{
  "n_layer": 12,
  "d_model": 128,
  "n_experts": 256,
  "experts_per_token": 8,
  "d_expert": 32,
  "d_shared_expert": 0,
  "activation": "geglu",
  "moe_layers": [2, 3, 4, 5, 6, 7, 8, 9, 10, 11],
  "router_score": "sigmoid",
  "normalize_top_k": true,
  "routed_scale": 2.5,
  "balance_loss": 0.000139,
  "balance_bias": true,
  "router_noise": 0.1,
  "init_std_router": 0.0167,
  "lr_router": 0.00115,
  "vocab_size": 2048,
  "norm": "rmsnorm",
  "norm_eps": 1e-06,
  "tie_embeddings": true,
  "optimizer": "muon_variant",
  "lr": 0.00225,
  "beta1": 0.9,
  "grad_clip": 0.5,
  "batch_tokens": 131072,
  "seq_len": 1024,
  "train_tokens": 598700000,
  "steps": 4568,
  "dataset": "wikipedia_en"
}
Below are experts of layer 6 (counted from 0) of a mixture-of-experts language model. Rows are named router (the router's row for the expert), gate (a neuron's input weights, with its number), up (a neuron's input weights, with its number), down (a neuron's output weights, with its number) and show model dimensions 0-127. Each number is 500 + 40 x the weight over its row's rms, rounded and kept within 0 to 999. Numbers have three digits each.
Before each expert's rows: "raises" lists some tokens whose logits its average output raises strongly, later layers aside. This comes from a sample of Wikipedia text that the model never trained on.

# expert 60
raises: "ing", "ed", "e"
router:489533452487455436477461504477486524504509474518496499460446482533511539493480473555454465408507512532480483473524549541520510525490466514465449610507543526504447537523446480467480557451560499467448518490443531525477572516521443456516559451501475480561526590517464589515482527529464503554514491583576498544442499521513535575494546522515512509534585455532517452478499509516592496407554
gate1:451526413537464434508479521455454551468519466529452440594482436493527424493484459488491442476411449495524520493528472475434507483550486531482503466467553509472543494400527480477564481526485456496407478488477533509462505476519597482498545497553489494494508544499519508494491511590548489530500488467515413504502580496540501477507525448547466473502506502512429549545540392478482485554527
up1:485448454551446503405506549456532549508567503549430548522495486493517518479531489450542479535443550539563523457573457438524492532484561579445495514515452481557493480488487513515476451519518580544532491488471487487424543543505426516426530453538509557485447534512413517472493476520535507561517472546464536491512489486495496529509611426513483443456477504462453545455531556541498511489522
down1:529495479408536509530476554462575554551494492554620424468550523489494484569472455482424499518515483491475456551470410518534478556539452547481490545501582475437482552511491473507493495502477473481476536464502565622536537484521577498497484528474519505418479530531480563454473552529488445434488501546484529501491470489517457475446488489501479563492542495440489493543499559473515540495509

# expert 27
raises: "ō", "ning", "itch", "right"
router:453532450477503439436472486511486556481533496464512507452449493508539513461469439533473474497548532507508488403529517508446528523508460504517461531439552499465395503505496454430447631497520477572512407505457489499565534480499466465508620493520469468508463508584485565476541527522547494502540482535547553538428541509462521545485549516452527494468547531468534479497504486511528488436499
gate0:506482458507509441445434513582501499496491499502431454504492503570510509553557393535477495555486497520539494508545514444481541518510448534557520420509525446501468541551566468479444456490456574517496454517520451519417500502548510522526545420561505504470500504565449507517519560557609477562533494531542526456476480566501463524482435446514492523539514494522555546500549538533473512457456
up0:490540381472523504446486493471413481501460508469438514423504488474549538546572484527554528480444522481522497478422505458513474522523512520507509472509495548428448575532532515506536421451530479478498449505512492494531486430467551515633495447488457454549518540492504499507506563514502533459523479531545504534508484520501489462454554478523497472494413453530536465505490420465411455535567
down0:447563491545500473478600496505520483511460542527497520528575496483425493514451469476508495549493497477523496391509514477493495571444552488493507407479420513485477514523558452537456528467565454531506444466464528557461542507569460445512493515515535456435445535522454487448565574405516468449456463527493503462483518514480482458562569527529567502509511519554471439478491493540548515463502

# expert 210
raises: "ating", "s", "ated", "ction", "ate", "ator"
router:466535438466389469483482494501501497496573596507476515501491481535508533497511455493485522411455473553506524472569509530462519544492449489507447521467578540550453453548465473397525544472506525503485527507447483512509480487549509432503551466523516513506534532552495508551586561531541484460424460510534555497420539556493571470458533538481498519459500497490523507523440546514607553505477
gate0:543484543480549417452470527478516432511445553511506497496527480513494393522502513504473505533550418487537527454538528533515437494471449441456494456483469515497516580492539473504489461459467525479530512509515517478517431473478495565424536536504549500520566525593463487481513541535483485614561589516488519503522603516533538533523538519512528516517466454475498503415465532475529441584517
up0:526538620500489549393471503527437485489501519511461532501469535496489527548459432437524426516576514496556523403488492509584442520526540507512543463498472511487508481441554517522549498550462470475542539475551514521547554563478490521537494453528480539509512424490530481510454495462489510546541447461436505467541508453519488543499470456494475513486419518447497463459541580409485512491556
down0:547488514543465515448526450566494459462549519482570501476418539490502573497513435549514477496546478547429501457509522524477504557533517501511501418503515446474464531573558565519476476497497416499450481582463525493583456556453528479559451480502531488507495485436563479492537440507527505462493501510502578466571424470469550537496508491552468463568495532479560487471501559519583511457483

# expert 0
raises: "ul", "ium", "um", "udi"
router:491501499522466563503507524414508501534523548448478515455489516584511534523490463515481513465539503546411519482594576463415499484500504458499437505477579426511513519495442442440516572489505571543504433595495424511537504510483568414500505471493491465512525556530484464543543459527515463515438490504511500535501519549466500549442531504481532525439497534490518547502417529534524560460538
gate3:491504382485453525478543468551431541444511466546482540458448469441530477447463546531468525467449504501538493515514536503517462464479460427522486450476528459555498477470451447520531547489486495450509466512532544475502509497437550478433550538491452392492494482596528493487484484504480505508489548525566482449404533462552493457452533533466477530520451552481524491586481519474484581453563
up3:543444525437519515493495516513408551514535429429473524505530529551543421602501504495516535458541491475450550551476471507483468556543478505508501511501490421448463569401511492527467502511490546435463507501527489431506485481439498523539500488462543482565467514535558514440545519506500497490532372532463459490516483486565452494484461526542444520559522446488517569535510467521471571497531
down3:568444557503503425512494477477513533535508510543468501516451516469506513537498527466559494539559434418477505446504500479579483481467480488540523515512474539517486542519465476436463540496473466500576531602473457509487454530522506516552479528521427513558529459511458514461456448527450566539541449521565508425537535537563442491463480508509506523480574542447501567547607488502552490553436

# expert 163
raises: "ity", "ities", "ult"
router:549572469523444442454447488549490491518493481521539507432509492488494576475463467523489481435499547524503476526514533502503482558558476498491434514474523502453423488434478480488506525516531533477410454522374508497438532509553497439532513474491471451456493505539402524524556511545510553519512435480470574510508547529477541542467563545469500578534541460497484499499457550529590482444562
gate0:511501467395490454530441495478479486533531423525480463476507475457509498526518474544492463469557538513506520480507485536509437495557490539490491510472480526462455503503496525477562540499486535506443439464460428544551497502471585476510479521453541439445490539423488540541470492456517453442565399483501563500494515578465503518503497548421506519466561552552396514466486506557482439450590
up0:502546535437575419455477558517494540509473540507568506533557483501504537535537493433441488516497520500486512512450460423500537526505525486484517479444552524483457501488446504469443565572457550530539472476481490512476484429574488531534488521498505508538480533459436506518441488529475484536526426530415498534558472532485476511427508547442544533455633505475532498516526475401554465529533
down0:505502501560532524541488465509521436497431519452546455460460477501549468496567560539428539522541543513481490526496538429585476448508520538481514518512464492505500489515483528523487470478456453497559480515507532478453469448473505523492541494492501603532458456500534483543551506502563502568480564440495431445519572546473590525518502462575412477436440461454454501481500512485529498382523

# expert 145
raises: "mp", "ft", "und", "ttle", "cc"
router:524539512560481525462469559460500555549513529424423583521486506466540522445443528535500517508556475491458469494565560484443553495495492478467482553466571473505510563470490398426464540438516539501534557544485456463523457494475502474480508470447523440543481553498472488513525522516529429512493437457471453496515507531459525543437585520481498515462551495507525536504425494590534558434478
gate0:484493448500518531528497523446548525456496478424538544449470468527529463559526495502522473515496554565534445561499544467507529458518533491516535470494486479543520430402491449499554539540519543521457489569426502526485472563428555485567442446479430559427454581546449509560485529495470448561452429496530504454505475512504553472490474487509483540565505522542470476538468491553492565471451
up0:466505508517503538449535465546524525508463471458526545530512551496431460473464473475505482515465508547482475515508503560467407534457448557503418566524507429496506501460434537512512543452544544534452474481468491443433544554504540483521443538553497512557483473563534534486444475500473539511529527467420526557446586477488477421557412468524479544585556496542499478511521522542457525430488
down0:519528470490440440515481518489504489520478416536487571515447352546490455479447447514499499502552565456500525487498538536547515540510473585528532506543501508522521568456592571487530522541576552525485545470493488596460498471527482495505542476558548517447495551533514500498532519496456520507545423531485496503474430535431539446460483527486534491522546484605513498470511474478539492480485

# expert 25
raises: " Award", "Release", " received"
router:535589439489456512439484462442481466564528544485511468489454507525512540518444509546570493458570495496424436454535558522498488549554508498579455534472515510475481472464429462429513535489581459506471529543486518458521487476562482486488556465430550506504490460589431577556503490513477513469500486496493533558512520492533507463498520551575480577499523458488534438447434483522536513444517
gate6:499431482518543453494500471580462457493419549465448424505506537498534540462528507488473554448452494521553516439502492425465440520526467482570544536443524468550533402520459520478486522552414530502515456509550461441585514480548486498480542484440511534477429544549456504548558540478543465530505574501521512491504542488535515487496462465478479478584549505505522472485567550481427509470481
up6:512508448461467468413550539454529477491523433499517521484536424532558496450528444536489497471496431497587488587510479531509527433487483566553493548520494517497474492486464569471526483490563497499525456443471477450482470533466559458584552524445446519465568522492532450509501543572473544558491524520420476529487411445512542489487473536543448537512523473600485496520517532522447509521466
down6:447578601545518458511536589555462550453528504526485480497520523438493472449502474461510532506542538525513478533556520503513564473519468430467536454513537436485477491450479468443486485508517522475491518478453474544511517454519496607538495570548517539500509531504474464522402548467580509576555501481479496522560480460442510510487491518436511497489521530458497515607460531583556515530548

# expert 38
raises: "e", "ga", "o", "g"
router:471522403557489462451437470510478480471540497508498552458428460556572508483481482517503438398539481545444490430537490563447499521461485484501470528511532539527437549579449447435544514436512544461481550520499522487512534473496484437468522483507513509583512512504444508498572480525508514470482527490516542606510440545447514524414489522482504539598516491548509438523483490481537496484469
gate0:539460382492546465484448454466448469537527491567451450428543483552509564529461475520450503443530473544482563461451530503466466556455466526467478433473516497511528525559481485474504518484478474547492527487489535528465548446487526459444502490560544552522493493454478464527535515574569554470458580538498461514465474519454503490521500490465566560493466571544513508532482567449466500571585
up0:465487546582501515483472578587617493484463427493490489435444504521590531511474481520492489469553469484507548501544462445495434531530460479514572426487486403495467447506535475495537489547435441528448518503498547522468498476493354462440477463503516522505530465487519505508477460511438483447458468498507507525466509484425493561485515513521517526532496542499539492513559473474496507449550
down0:512531468478486482534487468495424528535530491566505537549484462487506569509490547454557475530451431541418501484449552479551476527493461523470493483496502560457497533467526562465564529495498606561549441538470472551495474535470546488411530529474464476464429527508496493439512421540563485495524521491419555626522544508547443457510513503412544511500486522471452513496527481491490491505507

# expert 130
raises: "it", "e", "ity"
router:440545493492517506466435519471461549556542497503515559464492425557525495453456485517533508469540533584454484457539530534503590542501495455472503531464525450412443493540492494498472530480549469547441577524468457466579492534546464497528547485473458479506515499523486490496587450462509486566444442486521524457446520500506550551512557512554511551536493482440546478476528540567536510394451
gate0:505473537474484537494451515595494525559549444513449458503481438491531541495518548571507469446534481495440455549471487513505458596550517535477506419471450499518463475487519419553436483556565517484535520499484441502539543517511461540533498528504486460538558510518462474529523499489399518543528508454480488483507467489575600576544526514493521462489382533499452473477512424491507517454506
up0:410463440446546517491527474483471552467497603510507565512508568507515496451473475534477558481495577530494452509527429470497452506459483490518564470482444461469536545537487539518520551480523509521479527460468529481553509455487507520539583480494457582522430536491532412471436460477555450398545534450476470445472460471569470469544528490538461454442446494492488520472488525532478483449470
down0:414533498521466528528532542495486522535546417476514462468510408503477547455536599456553431511522450527541521452429488506492485469472438446456456554504519479468480485543508546496544509445475498512523514563479511488528560596595515560469514469526458483474473464477579452434547475502498414497460523538497497528526514470550526523559544443557464543505483504520539428476521464540470493513520

# expert 75
raises: "s", "er", "it"
router:500551425530472475516493505532491489518502455509490506452467535578562530499515485525458451531532567568442506469528575540412482512567505446469437506510557520555424565493505463473476600516513514540474575547520476465520527475488496425609500470464502465533475488446437523542558534537470535500513536508512534576524452509498489560458515515478517498517499462507527437426479454544547501471448
gate0:490643526485504479545571512486515492448489506393518515470492527528507444475591469534460502482454500517476508559512535533502506527428478451479510527479455554601439471497507461515503552534471475567408467512511494463472449490484516482492558555463536477552447522474485517460560504522501530513513469455504492457525588488439406521472458565498552558499475528440489449488531499551494501484480
up0:552543530518552429484510587553425483543502513473525573485451464499540474489446515576583498475497574476454523555538526507454459537508435457489490500492450530526483561466448550542458515495462482467492570474474470484504522493549548579540571507497437466476512482517542498449529469532579462513521488475509519476500381527452478467474475537503525507496454498481571528478461513396520484446502
down0:514474503492467467551512510493477466432443478529466489449561479475467520576525434464540471521507549525481499577497503448467515511551560502548525421531539554442495470456496499522515495530504460477538476555492474453500504483524463533515439515496517540501581428434477496484653550507546459465583419472422527548522459548511483542444510534483511492545503484546529521543523483559443509442518

# expert 162
raises: "cc", "ff", "mb"
router:501568479509486477418481572505494493494568537497436512515542509516528519491500519516501470492528477583481479450489560531465497553521529514493436536525528516484508539487397472380521488499525509447511572537369478407459546482517539442541543479451517507509508471479462540500548512494536470474498518528495526482470508565427559520483466508490475557570545469462530527468439542509556469413514
gate0:474463506481514528450517503463526438520565498514513453538532555529527513467471497507508547532469484518511444457446416460427540561489533466530496574508507515469501489533523580519419574528520499480455504466499500436528499567489434475485525526474411530475473528482459522426498552473553555615472564490433528568505428558471490463522414524485492577494455502487487507503492501508509582480486
up0:475568504493465491449491518517382430530474499464495532478527557562523540495559452554507488474472510576581493444421478524552507467514462504487541511583504566557504504428451496603508505488471455487456530492560518550539523577544545530510516512537511559507510507520473503490486490509469474463560524467520498544544429482584474457541425540516536527473483504523476497539491473516465522601494
down0:525465524547507463481463549469564496491519537522509490499543477571500527459530537473543508505425453429509434544532461436427499525491477537428502544466509423447514547523528526446442498537596481523462572487490494452499446527489467478548469463498447517437505486527543574469516532468488506553489457536450514497518510479494554486441429489456494549398512421492578525451499519464501463578480